config.yaml
d_model: 256
experts_per_token: 1
activation: "tanh_gelu"
router_score: "sigmoid"
normalize_top_k: false
routed_scale: 1.0
balance_bias: false
scale_expert_input: true
norm: "rmsnorm"
optimizer: "adamw"
lr: 0.000904
beta1: 0.9
beta2: 0.99
train_tokens: 239200000
dataset: "wikipedia_en"
Below are experts of layer 10 (counted from 0) of a mixture-of-experts language model. Rows are named router (the router's row for the expert), up (a neuron's input weights, with its number), down (a neuron's output weights, with its number) and show model dimensions 192-255. Each number is 128 + 24 x the weight over its row's rms, rounded and kept within 0 to 255. Numbers have three digits each.
Before each expert's rows: "comes before" lists some tokens at least twice as common just after its tokens as in all text; "comes after" lists some tokens at least twice as common just before its tokens as in all text. This comes from a sample of Wikipedia text that the model never trained on. Tokens count by the router's weight.

# expert 1
comes before: "0", "5", "7", "8", "4", "9"
comes after: "in ", "(", ", ", "In ", "–", "- "
router:106167140093132110113112127141129130096111171095142066099174114126181151163124091190175118097095140104140097081094102145148137111162138120142099163137081123133127130134117124141144126119152131
up0:131087083142108156122108139111097177167147126145110135134095120157136135112159112113115139129126106135137111122166116097117082136114138150135155132167124136145117120104114106160130166112121128
down0:167162097133152103129157163111131132106136115133092116130095109124132130116133129096079121106116129125106131064130091114115109110119126117087124087169117141121130129124160166104112127152121142
up1:129122136133093152115131130096123156103109097119117190167109098167141102111143108121104129151149143159129131114163155143095109125137129098145138123135138120139155146152119099117141131119119137
down1:165126137158128111116157235166104135132126128135149143143150128127116126087087144140122119151119122138135124062138135138107134122121141103148131136118119115098139169184138160120127138130132167
up2:144102139158110121125127135115135132124165101122144137171100118138146130115134175101085156106192134135111139122188145106134136113153130141137173115154114160149114117145112105128169175101114132
down2:121158121121127177109136255108125119129114106117099123117134152141198103106102140094083133103137095145140165121119112129154180131142110106116132126124136138120149160115126142108122100134132126
up3:128096124164128094154115155166113101146139156146092115098132126177111133133150133161093130141098118124089086121121135119109102138084163157142133171105158109137151076115117113103113149112122135
down3:153140098096139135130136201117163123111131100120094064107122108133152090145130104141125103117113134122143102021109082140144161106110147127160102060183165118125146129116122151186096119125125136
up4:132128089099117152147164127150189110127080136115135103116079170155137155170098110152139102112148111123129129110150123125150153134114124099142158132155102088156141157169131133172121134106130119
down4:121111137148110132129071000140104113085149105111107154108102104131090146146146145144121146105104095089117126165114150170120130121133094139094158123130069114103101141133114109124117131135135115
up5:131115176150111135129119145150123128150154133143088133112140103106122143068151123156121082144136119137096136119145147110099123134112135147115113125136131085100156108145130123120100133155138142
down5:135150126108107123158153154102128186140131150118168149117110142128041085122118090107169072102089142141121103109115084140105117068160142155115138063092130128144139167108100164099112132117138163
up6:136124101167121171112124160137141126104114134135126181173136132155140103131102126087137103122149157135145118096123132087148165129097114091165177116188122148158138155123099146133105123175110154
down6:092134118069091127132169255121114123102142148101162163093137112144100126156135157118122132117109129139119125074128122122151137137138154141138149141108170124133139115120106177137179137133155177
up7:119107152113132132131122115132082109110171121124131137153147137080129140118124117163113096142179122158096127135111124122090120144115114121149121076115120082137156127136104096088151100130101141
down7:129160164134125142125138141127115175123113158144122159106150125118089116104127111138114141106131105117155123145110084087131143161101126132089150097113119137125156127101105114142120152126116110
up8:100146133132147095142125133126114178125158125162160130139163085129108182110153137106130102133110123126125146130121168088163101139100107137145124092151140079151094108089145158124156147093145093
down8:168158141126146117129151052136134129113127143135126128125123127140005108154138104153140108143131148149137104174127145100143139134145115102149155130120147099114109132117121131113109143108143145
up9:113154064157114115139135117111150147105118123131168093150118174175144150128130137121147152123141087123147086130150130118168101148109106139144129122148137179119148136138137106124144151157121130
down9:120113112100134083120124100115083143141098174119131152183157087108126072138134162158118103132170153130112148117118129119075101129143149077137148124119121107137118102121108128130155156112173173
up10:157147121117070093140137132103173126099111160127147057179147160117138114091137127177111177154122135132151093126127160119161096107134104110144116112129118152124135111126113144110142144150126180
down10:124144190113131129119151058104133121140146129108112123141105115134136129084136155172104123137137165127128129149161110144121119155126125128145167193097108132114158114150149136125152144125130120
up11:121129122156145130140121138182124126102067136161134111153086103116128112112119137113117123137140156128131141117103140118141102128117149154131131088128135155141162136160105103123127148101131082
down11:110133151089104144107104144138127160097149146112121135119122109139158100122113111131121112149124138132131135142119188117146159139179079100162145118161159130107107096133117103115167115114146135
up12:138150149159127113120162138151145063163117113112099125096101149131133123123107133164122139151145125144139101113178108130105121120109129152144119099125163127140140137126161127107164147166127136
down12:114125118138119166138116255105142197105131083140143146122145127083115156089120104164131127140122110116112130087103114109127134148092086118077150097141141175128152145133104128129120151120140151
up13:114148108113157110135128117172115135094105117140132128132141093135120152099159137190133137085149176120111144103102132139146145107103130119132082143122099125088133109117071149117149103134125109
down13:133126132107143136130102000114127119101151139097136142126140108102041119110114137136152115114146113114107140158125140133052095100139152116137134190144121116144127126114144112139105156117147150
up14:113146117140122115080132139129173113124080133141122091148157143138126158141103105136136142172140117144098116099144123098142099125123120153132120121186127147154142152095165146118098139161130140
down14:123108089137160097149116196158140161107129119125146090118159110083127158152093071132131148162149125115106146125114137104108140116125114137116111111120147158157107128068158167167133187148115195
up15:143162147140109112151145134091090180142197129128119183107138100109123142139118125142140156133115145163127168102111131145112152122080092119146106120133123100108178108122115129127177143163116120
down15:151099125129149125105173174166127097141110155164203117107114096128008137109104144126116087151117112129160130199176059142123135128149146122144096151116121138156138146129153144131133160129115147
up16:133124104152158154137123143119124175078147148155093115151112114127143129123150131132150151134158095147128107139123161112089112147132148160117116152106140169108138115119156103152129131145100156
down16:156125122132100132112164239142150136096148162136150106131072092176182111169118134084108145120149114157172108128157110156115099137105165137127139089166150127103124114153125167125120115135116163
up17:114167117087091113098135138137096159126110128160139111133119100133133135095138143108122082126134182145102126120112134117152109125131137194127101123119121110145121155121119137117152125153131131
down17:122182123150161120134126162160081139119120141116155116135160122097127124122093089086166120140124127132111119107151135099102140120147135143152120140108092126148107149112169145146131153142126160
up18:131121104125096126130133135131152104166121124166103121132118128127135142128135158146121180119158117107141138128139115116103116120124125137106123163131112143120138095116144130142183144153141125
down18:131152087097132115143143156109126111116119164108069121115076151105114111141120162086111132083133157123126151118113114169088106102164137162084137120158138150137111104097149121107116093117092170
up19:120142098123164176102131144112110154117173124121079122105139114104167151095151139148118124136092116122118111125181132107125100148157132107114133122125129129128119137160144105118142088149111123
down19:157163141130140119170171200124137124137119134183158106138117137156201121142129130139108141154194121150123144047172106160131125140113114157155161075078123123119128145106153112102087167121119113
up20:119161129124140142109149139134097162140120123169115168157128129126116106126113151106121077114150125144126135126133137131101083136122167145124091135110142157147156132101092143126118104153099141
down20:148147155092110106141129196148094125113110118156121105111100135126153114145155124124116131129131142077121083108148106153124140124130094122145109153102109162130134098126176155095123126171150165
up21:127110086104082125120120131095127150135090135131114131094099137126157121128103149149117143155177152155132138124146107117139120133114129121143097123124159170137153130129112124167115126130118143
down21:130098111151113158140132216150159086176132125109088119094086118174216103105126111137122158141143132126139124102194112097139133128114125100110156118100145099141139111138163149094136116155141125